Weights of a small mixture-of-experts language model, trained from scratch on English Wikipedia.
Experts: 48 clamped SwiGLU neurons an expert, 4 picks a token, a softmax router, a shared expert of 64 neurons.
Below are experts of layer 4 (counted from 0) of a mixture-of-experts language model. Rows are named router (the router's row for the expert), gate (a neuron's input weights, with its number), up (a neuron's input weights, with its number) and show model dimensions 0-127. Each number is 50 + 15 x the weight over its row's rms, rounded and kept within 0 to 99.
After each expert's rows: "comes after" lists some tokens at least twice as common just before its tokens as in all text; "mostly gets" lists some tokens that are sent to it at least half of the time. This comes from a sample of Wikipedia text that the model never trained on. Tokens count by the router's weight.

# expert 28
router:40 34 73 40 42 44 46 55 94 48 55 41 38 52 62 42 52 59 32 54 51 35 74 28 24 34 49 38 46 52 37 17 43 43 51 75 51 63 51 24 28 46 44 56 40 47 59 49 53 84 61 56 54 62 51 69 32 45 41 37 47 68 56 47 52 21 87 36 46 22 43 43 65 59 51 65 46 29 83 63 44 38 38 43 54 76 15 42 46 45 51 66 48 70 51 48 46 64 41 42 46 48 31 74 34 40 62 26 74 43 66 18 26 58 18 30 50 75 45 59 45 40 48 50 64 57 54 47
gate1:75 39 62 62 42 51 64 55 63 51 44 63 67 58 18 48 51 45 58 47 47 32 42 50 47 40 71 62 83 49 44 65 40 53 25 42 62 83 54 17 17 53 46 49 21 49 31 35 18 52 20 60 44 62 65 72 80 43 68 42 32 51 60 68 48 54 79 53 17 63 33 59 42 74 37 51 75 59 38 58 47 40 84 47 45 91 41 52 49 45 48 46 54 62 52 48 66 40 26 73 41 37 39 69 55 67 24 48 55 62 51 52 31 32 42 44 48 55 29 61 48 48 44 43 59 54 48 55
up1:38 37 58 57 41 46 46 54 66 68 44 52 55 63 41 67 40 62 56 34 43 24 13 32 24 39 81 37 78 41 41 49 38 48 19 47 63 46 38 25 47 37 79 35 26 49 39 32 48 55 36 57 69 61 69 51 36 60 30 55 54 48 69 56 66 31 85 63 49 56 55 66 58 48 56 57 78 57 69 33 20 33 65 53 51 87 38 48 59 59 43 75 48 78 46 67 43 42 39 51 48 27 43 69 33 58 36 52 59 52 62 25 15 60 43 67 49 42 23 67 47 62 61 45 43 39 41 46
comes after: "\n", "-", "|", ":", ")", " ="
mostly gets: "•", "Species", " =", " Born", " Location", " Total"

# expert 2
router:31 48 72 31 39 61 66 58 68 38 41 56 55 27 60 53 53 49 40 47 37 22 67 49 34 42 39 35 25 42 59 11 57 49 57 45 37 60 46 19 57 55 52 61 69 56 39 47 75 76 55 43 59 78 45 79 48 67 47 44 64 67 46 45 58 18 63 11 49 44 48 49 78 79 55 68 43 41 70 66 35 48 44 39 59 48 39 28 51 72 71 63 71 48 54 50 63 52 46 43 22 36 32 67 31 51 73 49 70 47 60 18 24 44 33 37 52 71 57 57 43 42 60 55 72 60 49 68
gate0:41 25 68 51 37 51 49 43 61 57 48 34 84 59 44 35 50 22 59 44 09 40 41 55 22 48 33 40 35 40 45 63 54 44 39 51 54 76 64 58 36 56 58 61 46 35 55 41 27 43 57 52 71 55 53 59 40 50 35 53 50 63 64 36 24 52 55 42 46 56 45 60 19 75 59 56 38 24 48 57 43 60 63 72 57 39 58 64 68 52 64 31 62 80 47 17 56 32 33 46 11 35 65 43 47 82 45 50 66 65 50 57 39 74 47 57 55 62 49 30 93 12 57 72 58 56 48 49
up0:47 34 58 74 38 46 53 39 53 57 44 73 45 41 50 37 66 35 87 43 44 39 68 53 64 58 28 40 47 27 65 35 39 44 74 71 59 63 49 41 52 54 63 49 64 37 35 35 33 42 32 69 23 30 56 58 38 68 57 56 27 76 43 40 16 47 39 81 64 56 41 53 55 65 74 47 53 37 71 56 52 42 26 65 62 61 33 36 57 56 34 30 32 28 41 56 65 54 23 84 43 48 53 41 42 57 58 23 59 24 28 43 76 53 39 44 65 49 71 20 50 28 41 64 78 38 54 41
comes after: "\n", ")", "==", "|", "\"", " =="
mostly gets: "==", " ==", "===", "]", "====", ");"

# expert 15
router:38 46 52 51 31 37 58 62 58 17 66 51 78 48 59 55 62 33 29 63 53 38 64 36 48 36 40 46 21 28 44 45 33 62 64 27 62 51 40 29 59 65 52 55 33 50 33 67 68 63 37 36 39 97 45 50 39 56 58 32 46 53 47 44 45 37 71 31 43 53 32 37 48 67 72 60 18 44 46 60 76 40 63 46 52 64 51 24 49 49 37 50 64 39 39 33 70 57 69 58 23 31 44 75 37 68 62 68 51 57 94 23 44 36 34 30 39 61 65 52 46 60 52 68 77 56 63 37
gate1:36 15 99 53 46 44 51 47 45 65 57 43 48 26 47 22 63 36 41 61 33 52 34 48 20 56 48 58 32 56 46 48 65 44 25 49 43 60 45 46 75 68 39 50 20 42 55 55 69 61 54 34 41 66 43 46 66 66 44 19 47 15 46 33 72 51 54 42 45 54 70 62 50 30 60 54 29 52 45 42 19 68 70 53 44 54 50 42 46 32 38 39 43 63 48 67 49 17 42 34 52 57 34 38 56 37 49 56 54 48 45 21 54 45 86 59 52 22 60 55 75 36 74 69 66 40 53 55
up1:19 25 51 59 44 31 42 35 48 58 50 37 46 61 49 71 66 41 37 35 46 35 32 54 56 56 45 67 45 04 61 54 43 53 08 64 31 66 40 48 76 53 45 55 42 36 50 77 78 33 37 50 42 38 44 42 66 53 74 63 58 47 56 51 68 43 43 15 48 43 49 56 52 36 24 64 35 69 67 50 14 46 56 37 42 55 86 50 35 59 56 53 24 27 58 37 53 43 36 44 38 55 41 38 63 61 63 52 66 31 39 13 47 61 53 65 59 41 57 24 42 33 38 77 45 33 57 63
comes after: "ed", "s", "ing", "duc", "d", "ct"
mostly gets: " also", " first", "ated", " to", "ted", " have"

# expert 22
router:43 55 53 29 31 38 62 57 78 46 46 53 54 57 67 59 40 54 29 65 46 16 52 36 31 30 24 52 43 30 65 41 57 51 46 49 29 67 38 42 34 64 25 58 38 53 51 45 83 72 53 35 68 71 48 62 34 58 63 37 50 77 42 59 74 36 61 39 46 06 44 12 51 67 51 63 34 35 61 62 66 58 66 31 40 45 51 39 62 52 69 51 62 40 50 53 63 59 50 38 38 31 51 67 33 77 36 34 72 49 72 24 35 30 40 46 63 79 53 72 38 57 37 61 53 56 72 34
gate4:30 60 56 42 64 27 59 65 56 66 46 48 52 43 41 53 43 46 62 91 35 54 36 20 83 45 66 65 64 53 66 44 40 49 46 52 67 40 49 24 69 50 54 50 71 64 52 49 40 50 42 60 51 47 58 59 44 53 49 38 46 49 11 34 69 22 95 61 48 61 13 49 43 46 75 71 98 64 50 41 34 51 60 43 64 58 59 62 56 26 41 60 62 58 83 46 76 38 41 33 48 31 56 44 50 55 73 29 57 54 59 32 56 53 52 43 25 52 52 71 43 52 35 51 49 70 52 67
up4:61 59 55 46 47 40 72 68 39 60 44 50 54 60 28 62 33 51 66 71 43 68 53 14 65 43 80 54 60 65 52 53 54 67 50 33 53 36 43 28 90 67 70 63 63 68 50 47 37 46 52 56 50 41 55 49 52 41 53 42 50 46 18 38 65 23 97 55 47 57 12 57 64 24 52 78 96 60 49 35 23 53 51 57 56 58 42 73 45 46 41 72 70 55 70 53 73 40 48 40 51 24 59 36 54 57 77 39 42 48 67 49 49 62 52 56 37 48 49 70 50 52 54 53 46 68 53 72
comes after: "\n", ")", "\"", "|", "%", " —"
mostly gets: "|", " |", ":", ");", "---|---|---|---|", ";"

# expert 27
router:44 50 35 62 37 23 64 58 63 44 57 79 61 51 47 51 39 50 30 50 63 38 55 29 52 29 33 44 27 46 46 14 49 58 58 54 83 63 45 63 57 77 51 53 38 58 43 66 57 68 30 35 57 90 44 65 35 31 58 42 25 32 44 59 56 47 91 26 53 42 47 41 67 63 77 58 36 44 42 45 57 65 30 36 53 56 65 55 51 59 56 54 60 28 49 45 63 82 70 56 42 36 51 83 33 66 62 69 54 44 61 54 55 41 20 24 38 58 56 66 30 31 38 59 66 70 71 34
gate3:30 50 64 56 42 54 68 43 57 48 80 50 50 40 76 52 59 67 74 41 37 57 85 58 46 19 38 69 68 73 72 63 31 52 64 02 45 40 52 40 60 60 36 64 38 68 43 53 91 69 16 45 49 43 44 56 40 68 44 54 36 55 55 58 36 44 64 52 35 51 61 70 53 71 72 49 36 34 28 37 52 54 46 31 31 51 63 29 78 46 57 44 78 62 68 54 49 56 42 58 53 50 56 33 50 52 83 67 62 51 42 51 58 55 38 54 44 42 56 60 43 44 86 53 78 34 46 70
up3:60 66 65 52 50 52 55 56 60 58 69 27 62 21 58 58 57 25 58 32 24 39 92 58 43 44 46 41 26 19 21 56 09 67 63 11 85 33 56 40 47 55 60 32 48 47 44 45 58 61 30 31 30 68 49 54 67 66 72 51 28 47 45 45 50 34 56 39 66 43 57 23 62 71 55 52 34 52 39 37 38 52 60 32 48 59 67 25 58 44 53 53 39 50 47 66 27 34 39 61 62 42 59 33 59 67 45 60 78 57 39 39 32 54 42 71 42 58 51 36 43 40 28 67 47 27 53 41
comes after: " ", " re", " de", " pro", " 19", " ex"
mostly gets: "mission", "ated", "ted", "ved", "posed", "elected"

# expert 9
router:57 60 63 44 37 52 60 63 46 29 60 63 59 64 73 64 60 34 44 50 52 14 56 35 52 40 34 62 42 51 64 34 59 48 60 55 53 70 37 29 29 51 55 58 61 71 46 49 76 80 57 42 60 65 37 81 30 54 76 47 49 57 33 89 48 38 69 45 22 53 23 19 44 41 56 75 51 43 53 55 56 61 71 09 57 61 49 42 59 58 79 52 48 56 50 38 68 58 50 64 35 24 38 42 19 61 41 60 79 37 70 29 43 45 45 32 48 71 51 47 42 50 53 67 77 72 56 51
gate3:30 47 55 53 44 36 41 57 46 38 45 53 78 39 57 67 42 53 42 31 53 23 66 35 49 44 70 42 40 03 66 54 21 47 68 15 22 65 52 36 52 37 54 57 57 41 51 59 18 82 28 46 62 52 63 54 70 83 45 44 58 44 38 67 52 42 54 39 67 36 53 28 62 57 58 49 36 51 32 51 55 50 38 29 40 42 57 42 41 31 87 61 23 43 36 33 53 71 38 66 64 44 36 44 32 10 41 57 53 57 57 42 42 70 65 49 31 29 69 40 32 42 40 38 32 53 49 63
up3:71 59 74 37 39 36 25 57 55 43 24 12 29 46 66 42 38 44 34 33 39 51 91 52 33 52 65 19 48 64 57 43 28 52 48 61 36 35 58 60 60 57 32 59 62 39 57 67 61 45 27 24 61 55 65 53 60 37 62 27 43 28 63 35 55 30 45 53 45 52 49 55 53 49 51 55 38 47 36 27 62 35 34 37 43 47 48 50 41 40 56 60 41 21 81 28 30 51 34 37 72 53 50 34 53 44 30 52 55 82 30 26 40 95 48 36 28 53 47 51 80 43 61 47 42 67 47 43
comes after: "s", "ed", "ing", "es", "ers", "k"
mostly gets: " on", " from", " in", " by", " at", " into"

# expert 16
router:38 33 60 47 44 35 77 58 42 38 55 62 69 45 67 55 73 35 38 78 44 27 44 21 37 32 41 61 52 25 37 51 47 52 69 36 41 67 51 30 46 71 44 77 43 49 48 53 68 60 51 44 37 74 47 72 40 82 51 35 32 60 44 54 56 29 53 39 45 35 29 38 45 50 49 74 47 29 60 47 47 44 73 19 41 64 67 43 57 57 40 48 66 59 40 56 81 65 52 31 33 19 40 58 24 55 78 47 50 45 74 67 37 23 27 34 66 67 54 79 59 53 55 76 70 62 60 41
gate3:27 70 42 58 38 42 56 41 73 31 26 51 69 30 25 49 65 36 39 52 11 57 31 50 27 51 40 36 47 77 38 57 39 31 61 42 34 74 54 44 61 54 71 95 33 58 52 37 45 44 32 45 58 81 37 67 35 53 59 69 64 41 62 33 46 49 51 36 57 29 50 34 65 42 38 37 55 47 53 70 38 49 61 35 60 63 39 55 58 66 57 61 70 28 53 49 65 69 55 50 08 58 44 42 64 41 58 39 35 63 55 42 40 57 35 53 57 45 90 65 53 34 72 64 41 65 82 58
up3:29 43 42 25 84 65 76 53 43 92 62 44 64 45 29 53 35 63 48 50 40 52 71 39 39 35 30 37 39 43 48 41 68 56 27 53 60 49 63 47 57 48 32 51 57 45 43 59 26 58 34 56 61 37 55 44 75 62 47 44 44 48 34 52 78 54 51 57 50 70 45 72 43 56 58 55 87 26 55 35 47 73 12 47 49 48 61 64 66 54 75 44 49 62 62 42 58 30 80 28 62 41 41 49 18 29 38 42 74 51 49 33 61 37 46 58 30 66 38 28 52 77 38 53 69 44 38 82
comes after: ",", ".", " and", " to", " of", " with"
mostly gets: " and", " the", " which", " who", " as", " when"

# expert 17
router:43 53 47 35 33 47 66 50 58 50 65 72 67 50 66 60 64 44 35 64 33 19 40 38 37 48 26 45 70 55 50 18 80 50 79 42 46 63 43 30 43 74 22 54 44 68 52 61 67 52 53 26 64 72 49 76 37 79 65 20 53 50 39 35 51 34 65 21 47 28 42 42 53 59 69 64 54 39 50 58 61 51 69 32 49 56 68 50 52 47 53 56 57 45 65 35 91 60 41 21 22 42 43 71 42 62 62 42 41 55 52 52 29 31 51 32 64 68 68 62 55 55 40 61 69 83 55 42
gate4:41 54 66 59 49 26 50 50 39 74 41 59 64 45 72 49 52 49 21 50 54 46 68 49 59 35 47 49 52 33 58 61 68 72 61 47 39 26 53 51 44 62 27 52 46 58 67 56 59 43 41 13 44 61 61 39 66 63 60 51 64 35 60 42 69 32 51 56 52 58 32 43 34 63 50 63 55 35 54 19 60 50 54 67 50 40 75 27 72 60 47 43 78 71 91 36 68 57 76 43 04 44 45 56 43 46 58 43 36 64 52 72 55 14 40 26 69 40 66 62 70 57 67 84 49 49 79 58
up4:54 55 79 52 34 14 50 48 41 72 42 46 63 49 93 54 55 42 32 45 47 33 66 52 49 33 68 48 63 37 50 59 64 78 57 43 44 41 57 56 42 65 37 58 44 48 77 54 51 41 45 21 56 56 61 46 55 53 49 44 59 43 56 47 65 36 54 65 43 49 38 43 63 62 59 56 55 41 65 23 57 54 40 92 39 46 70 43 50 40 25 34 60 61 78 59 47 54 75 36 59 51 34 76 48 17 45 44 42 49 53 73 54 32 23 36 92 35 51 59 73 27 51 91 63 61 74 42
comes after: "s", ".", "\"", ")", "es", "ers"
mostly gets: "),", ").", "\"", " but", ");", ")"

# expert 20
router:42 34 67 28 57 24 48 58 54 53 38 66 43 60 69 36 34 37 40 69 54 33 39 22 43 38 32 31 45 20 34 26 54 62 46 39 57 65 44 35 48 73 43 59 17 59 80 58 64 61 25 32 58 73 46 65 28 39 46 38 42 37 50 54 62 34 78 23 44 32 44 58 46 42 71 67 38 33 44 33 48 61 43 51 42 68 56 38 39 37 47 42 52 31 68 60 61 56 66 34 27 26 30 82 43 48 41 20 72 58 52 50 39 33 43 44 65 76 69 56 37 59 46 67 55 65 83 51
gate1:45 91 34 65 63 47 44 42 53 69 46 57 41 65 29 40 51 33 52 70 69 25 62 23 51 29 37 36 72 46 38 32 37 67 57 35 41 25 39 60 50 38 36 52 56 76 61 42 67 58 42 60 67 41 40 64 56 53 48 48 45 37 56 71 64 45 51 67 40 48 25 55 43 48 49 50 40 35 65 52 38 72 53 30 02 66 19 38 48 48 48 43 62 37 39 30 23 48 40 53 54 50 56 62 47 55 34 37 12 57 46 39 19 73 45 59 49 62 20 67 38 69 48 27 43 38 64 82
up1:39 74 23 49 54 61 50 37 24 53 56 38 61 87 48 30 52 10 43 66 28 44 53 51 56 50 30 39 70 74 51 61 33 76 24 56 55 54 44 59 44 58 65 54 31 34 46 23 31 46 47 22 64 49 21 50 88 39 44 39 65 57 54 72 60 67 56 37 51 22 43 40 40 35 68 38 56 36 33 53 39 64 54 21 37 39 40 47 36 50 46 49 39 32 41 30 58 73 57 34 55 54 53 81 63 93 69 49 36 52 47 62 48 43 67 45 38 68 65 66 65 57 41 52 62 52 45 48
comes after: "\n", " ", "==", " p", "===", "."
mostly gets: "[", "On", "•", " fa", " su", " se"

# expert 29
router:48 51 52 75 41 32 65 55 58 58 65 54 61 50 46 45 49 54 15 90 59 45 60 37 31 41 41 41 62 62 29 37 57 77 48 55 60 54 44 42 56 80 32 73 47 64 49 70 50 67 27 57 42 74 50 74 34 40 61 28 35 58 35 57 61 55 84 26 38 42 34 41 47 57 64 50 29 19 69 25 56 35 61 50 45 59 39 44 53 36 48 62 64 32 70 39 57 43 54 40 44 28 43 61 39 39 34 36 35 30 66 41 60 30 29 24 33 87 60 73 33 45 47 69 46 49 82 50
gate4:53 68 65 69 58 59 84 34 38 62 69 34 52 31 60 59 17 50 66 87 27 39 49 40 16 36 55 73 59 54 36 43 52 81 31 42 52 69 59 33 36 42 59 60 44 70 29 70 63 54 75 60 75 55 48 40 52 58 53 42 31 34 67 41 65 19 43 66 47 63 50 53 50 57 44 72 64 55 36 43 38 36 50 62 59 65 76 64 81 76 61 67 42 72 48 21 58 40 77 65 63 32 55 55 27 54 42 53 68 50 67 45 54 40 59 64 46 56 51 51 59 51 62 75 54 55 58 30
up4:39 39 69 28 45 47 68 53 43 37 37 49 55 18 57 70 53 65 27 49 18 40 61 41 48 46 70 34 42 51 10 48 59 65 46 57 42 54 59 26 49 61 47 25 35 55 72 49 56 40 45 33 67 41 31 52 40 43 44 51 34 35 68 37 82 34 40 37 49 55 41 54 35 56 77 59 25 32 29 28 69 42 54 31 63 23 22 41 52 69 48 39 75 23 47 63 26 58 52 53 38 56 62 33 70 49 39 25 54 79 46 54 61 84 33 49 69 55 67 50 35 47 78 62 43 56 60 58
comes after: " ", " the", "al", " a", " ma", " m"
mostly gets: " time", "%", " area", " years", "ities", " life"

# expert 26
router:30 49 79 40 41 47 46 58 53 50 71 57 38 61 69 35 30 47 44 39 44 34 39 11 22 33 50 63 48 30 35 42 27 48 34 52 50 70 41 45 19 45 66 62 47 46 56 59 53 79 44 53 63 72 50 82 28 55 28 41 41 53 12 70 49 49 64 24 37 33 37 31 42 35 64 66 27 45 56 56 29 51 43 26 62 60 42 48 44 52 79 44 65 51 65 60 62 49 35 62 50 44 37 49 13 43 17 41 58 46 66 30 47 61 58 38 46 59 51 57 46 39 53 77 62 76 80 49
gate3:56 38 63 63 36 66 50 52 44 52 75 36 40 72 46 30 24 25 59 67 56 51 46 46 41 54 55 86 57 30 59 58 65 60 53 63 38 59 33 29 30 51 48 59 58 83 53 04 52 58 54 32 80 46 47 46 42 75 54 43 54 58 22 36 42 42 71 59 45 45 61 57 50 62 50 49 57 58 69 46 60 17 53 83 58 69 52 54 54 66 78 72 63 59 78 45 46 52 35 59 28 50 10 46 44 41 46 25 46 49 76 73 57 52 49 50 46 61 27 17 50 52 56 72 62 42 65 54
up3:35 30 43 45 51 30 40 44 59 48 50 71 24 68 35 49 49 28 27 63 54 37 41 30 27 51 27 69 50 25 44 61 49 42 57 43 46 45 34 49 70 63 33 38 44 67 65 52 41 50 49 38 61 46 40 49 22 48 56 58 67 40 36 56 71 32 54 39 61 32 67 36 59 72 70 51 38 49 71 81 50 18 50 78 47 62 44 60 35 63 27 65 53 23 53 64 47 82 64 38 59 53 22 46 61 39 46 37 68 38 43 73 23 45 52 64 81 40 45 55 03 34 55 73 61 36 60 41
comes after: " |", "S", " (", "\n", " S", "'"
mostly gets: "The", " Indian", "R", "–0", " Best", " Gold"

# expert 21
router:56 59 61 61 56 60 51 56 43 44 49 78 34 50 52 83 36 67 38 61 52 26 29 28 43 42 42 61 83 46 41 26 53 41 44 70 45 71 29 37 34 85 53 71 54 52 59 57 51 81 55 36 70 65 52 72 42 55 57 62 43 59 20 82 67 34 56 32 43 34 30 32 69 47 50 61 39 34 69 47 39 47 61 33 35 82 63 39 51 44 58 58 63 63 65 62 72 53 41 41 43 36 43 51 16 49 25 33 37 41 62 41 36 41 41 25 69 63 57 57 37 39 44 49 63 88 59 47
gate2:31 57 53 18 59 48 43 59 78 51 81 54 52 33 41 50 64 57 32 48 56 47 25 48 77 39 46 37 72 42 57 60 42 67 53 53 57 81 42 37 50 51 25 34 36 38 42 59 31 39 47 65 63 68 49 51 51 84 33 41 59 73 59 46 58 44 42 40 67 46 48 45 42 72 78 31 45 71 23 37 55 38 43 42 45 38 58 63 41 54 77 69 50 19 29 38 73 42 60 31 68 48 32 67 56 34 80 73 61 54 74 63 43 51 47 49 48 41 26 48 71 56 18 59 32 84 33 46
up2:53 61 39 52 44 44 42 66 39 35 79 37 70 08 57 43 45 42 56 65 46 49 25 39 69 57 57 28 49 99 79 58 48 48 56 74 41 76 34 57 77 35 44 69 53 68 18 46 24 40 24 76 49 48 43 32 49 46 31 34 34 73 56 41 58 49 42 64 62 90 41 46 59 49 43 49 63 43 34 34 49 27 61 41 43 40 54 44 47 49 56 60 38 35 28 61 58 40 56 51 39 46 53 51 32 37 73 58 22 51 83 33 48 59 38 33 44 46 42 48 40 56 44 46 58 65 48 37
comes after: " |", " K", ";", " ", " 0", " S"
mostly gets: " 0", " 4", "0", "–2", " —", " 1"

# expert 30
router:49 37 49 59 44 57 46 57 46 46 80 74 39 43 69 70 42 42 24 74 53 06 37 15 41 44 25 47 39 42 52 30 61 61 80 46 46 63 42 38 41 67 32 69 50 52 51 49 56 87 50 48 45 71 48 65 43 79 58 32 46 45 40 56 44 15 52 25 35 44 55 47 56 45 68 69 54 36 60 68 46 60 50 35 62 77 63 42 59 43 52 58 56 44 49 54 70 67 45 35 41 40 22 60 20 63 54 29 80 52 74 31 54 41 35 40 54 74 77 65 31 64 60 47 48 60 63 36
gate4:50 71 45 20 47 34 62 45 46 29 15 35 66 50 44 45 87 73 42 43 15 38 53 54 51 44 65 45 31 74 54 42 54 41 52 73 17 46 42 27 67 75 52 48 68 56 35 37 40 42 58 53 48 97 35 47 28 31 40 64 32 44 61 51 44 49 59 32 47 54 51 54 65 29 76 64 44 46 46 29 21 55 46 48 64 49 59 49 35 63 55 52 51 61 47 59 40 54 62 78 26 38 85 60 68 63 45 52 51 34 43 42 53 80 45 60 56 70 55 46 47 55 41 48 74 67 77 66
up4:53 79 45 20 51 53 61 53 64 35 54 25 53 47 53 46 61 79 49 51 13 30 43 48 53 51 78 54 44 82 52 34 46 49 50 75 63 44 49 36 77 61 63 37 73 73 15 44 45 44 60 64 45 45 39 31 43 37 53 34 26 41 51 45 52 46 52 58 31 57 47 65 59 32 43 61 60 37 63 32 28 58 49 40 50 46 36 39 43 58 66 63 45 76 48 58 47 47 56 87 37 33 73 31 48 38 48 62 88 18 47 29 64 85 42 61 49 58 46 31 50 49 32 32 61 53 71 73
comes after: "\n", " |", "-", ".", ":", ")"
mostly gets: "-", " L", " K", " Co", " J", " Lo"

# expert 10
router:39 55 74 71 23 29 57 60 57 55 59 68 93 45 59 49 58 32 05 60 45 36 56 41 37 34 36 48 39 42 39 43 69 66 75 41 45 54 47 45 40 82 60 66 37 54 55 32 55 50 29 36 47 87 44 64 35 60 49 41 41 66 48 49 48 38 76 20 55 31 25 22 45 61 67 44 32 56 62 44 67 22 61 36 51 52 42 40 60 44 55 54 48 37 45 38 48 43 61 39 40 42 45 67 40 60 48 57 47 64 68 44 35 22 45 44 47 88 71 74 50 40 39 52 60 67 83 31
gate3:50 48 52 42 61 22 57 31 69 36 29 67 33 34 39 36 61 61 40 65 27 34 47 47 16 53 42 26 53 41 41 44 69 42 15 68 80 37 50 66 51 52 52 58 46 47 69 26 39 54 53 58 53 56 50 57 56 51 33 24 35 33 55 49 60 59 50 58 50 19 61 24 38 52 58 26 80 46 41 88 65 54 43 41 26 44 34 38 63 32 37 48 11 41 28 57 50 59 38 24 60 51 65 71 29 42 78 53 49 45 59 34 48 26 68 33 43 55 53 60 56 52 60 18 48 33 51 39
up3:61 45 59 79 50 57 51 40 46 61 65 51 56 73 83 65 61 35 21 69 61 43 87 57 49 78 77 43 65 16 49 54 49 61 67 66 51 53 41 69 55 78 65 34 38 41 38 39 39 54 52 10 57 64 59 56 40 53 95 39 93 63 51 65 56 47 54 36 64 48 52 32 46 68 44 50 66 65 62 55 36 41 50 43 33 42 44 37 39 60 46 67 28 53 42 74 47 54 68 70 53 52 43 47 49 45 51 66 58 55 52 22 45 56 70 56 21 42 49 45 74 32 33 46 52 35 40 26
comes after: " the", " was", "ed", " a", " is", "ing"
mostly gets: " that", " which", " had", " this", " been", " after"

# expert 6
router:45 40 50 38 46 37 53 65 70 40 54 64 42 82 34 53 40 57 24 64 70 24 56 30 50 28 35 60 49 57 34 31 45 69 41 41 73 52 43 41 40 89 43 70 44 59 52 65 56 67 24 47 44 81 48 38 24 55 59 33 40 46 52 62 60 33 73 39 57 16 22 39 37 47 64 74 43 42 64 36 78 51 60 53 71 75 69 50 41 52 63 51 67 43 62 50 68 86 59 54 41 30 37 70 33 46 44 35 49 36 65 50 52 27 34 29 66 65 65 54 37 48 33 61 63 65 69 36
gate2:51 43 41 31 37 32 30 57 74 58 37 70 22 43 68 35 11 33 37 36 48 52 73 28 40 55 40 38 21 74 41 51 30 61 41 20 48 34 27 25 56 60 43 62 38 44 46 84 51 39 49 58 52 55 51 65 54 30 71 55 27 28 58 71 49 36 51 59 62 48 34 62 44 34 79 56 39 38 53 54 36 46 51 62 45 50 38 31 38 51 30 45 49 42 36 86 42 44 69 21 60 32 64 57 35 56 59 37 60 59 68 69 70 25 39 69 50 46 57 62 58 78 47 77 61 64 57 55
up2:27 52 65 31 48 40 53 69 54 59 76 79 79 43 70 51 34 51 35 60 39 65 45 57 58 64 78 29 71 42 62 73 55 20 37 77 70 57 59 47 50 62 65 86 41 70 67 31 75 58 36 77 56 74 30 77 63 53 42 43 56 49 47 67 42 38 46 39 48 49 47 46 52 57 35 70 63 58 42 51 59 68 58 40 11 60 79 80 72 52 52 75 48 37 38 47 38 38 11 58 47 41 56 53 44 46 47 38 32 49 52 65 38 48 53 42 42 37 29 42 45 57 71 40 40 56 65 45
comes after: " ", " do", " can", " la", " de", " to"
mostly gets: " are", " were", " be", " was", " had", " has"

# expert 7
router:48 56 42 56 41 30 77 57 72 38 48 55 32 59 47 52 41 62 37 64 33 10 55 37 22 29 50 64 42 60 29 36 35 66 54 54 71 64 37 42 57 70 46 63 15 54 30 72 60 86 45 42 58 69 49 70 37 65 54 37 22 57 25 78 59 47 56 38 40 43 33 26 43 46 72 66 48 24 56 35 31 56 58 52 46 73 55 42 50 19 61 37 56 55 42 50 48 47 56 35 30 29 66 59 36 52 36 42 52 50 65 48 40 51 30 42 27 73 46 81 40 82 54 63 34 67 60 54
gate2:49 42 70 51 51 42 46 54 58 64 60 52 58 92 41 64 68 53 29 75 29 25 41 41 54 75 48 65 45 66 40 59 54 54 38 22 20 53 45 38 46 49 39 68 95 27 53 65 42 39 52 23 40 41 57 50 62 45 72 70 48 66 46 38 78 45 43 31 51 29 49 53 36 47 31 58 37 24 60 14 49 43 57 48 57 43 28 38 50 71 50 33 46 40 65 81 59 42 54 42 50 44 51 54 30 48 13 40 50 51 75 37 57 72 67 56 52 71 52 16 62 41 47 71 54 70 62 51
up2:44 39 60 39 65 33 54 54 35 61 48 76 65 66 57 45 59 65 41 43 64 38 54 38 84 66 50 92 42 49 45 68 54 85 30 36 40 38 49 53 68 43 38 41 76 51 36 68 49 56 42 43 20 53 55 38 65 61 56 37 34 84 51 48 31 61 49 30 53 47 59 64 42 54 47 56 22 42 53 36 55 46 31 32 68 38 06 43 58 98 55 48 74 51 55 34 37 32 52 60 76 49 46 58 53 56 49 59 55 57 45 44 20 50 80 56 28 55 59 48 67 59 35 80 63 43 56 45
comes after: " in", " |", " In", "c", " 19", " con"
mostly gets: "°", "–19", "ل", " cl", "′", " qu"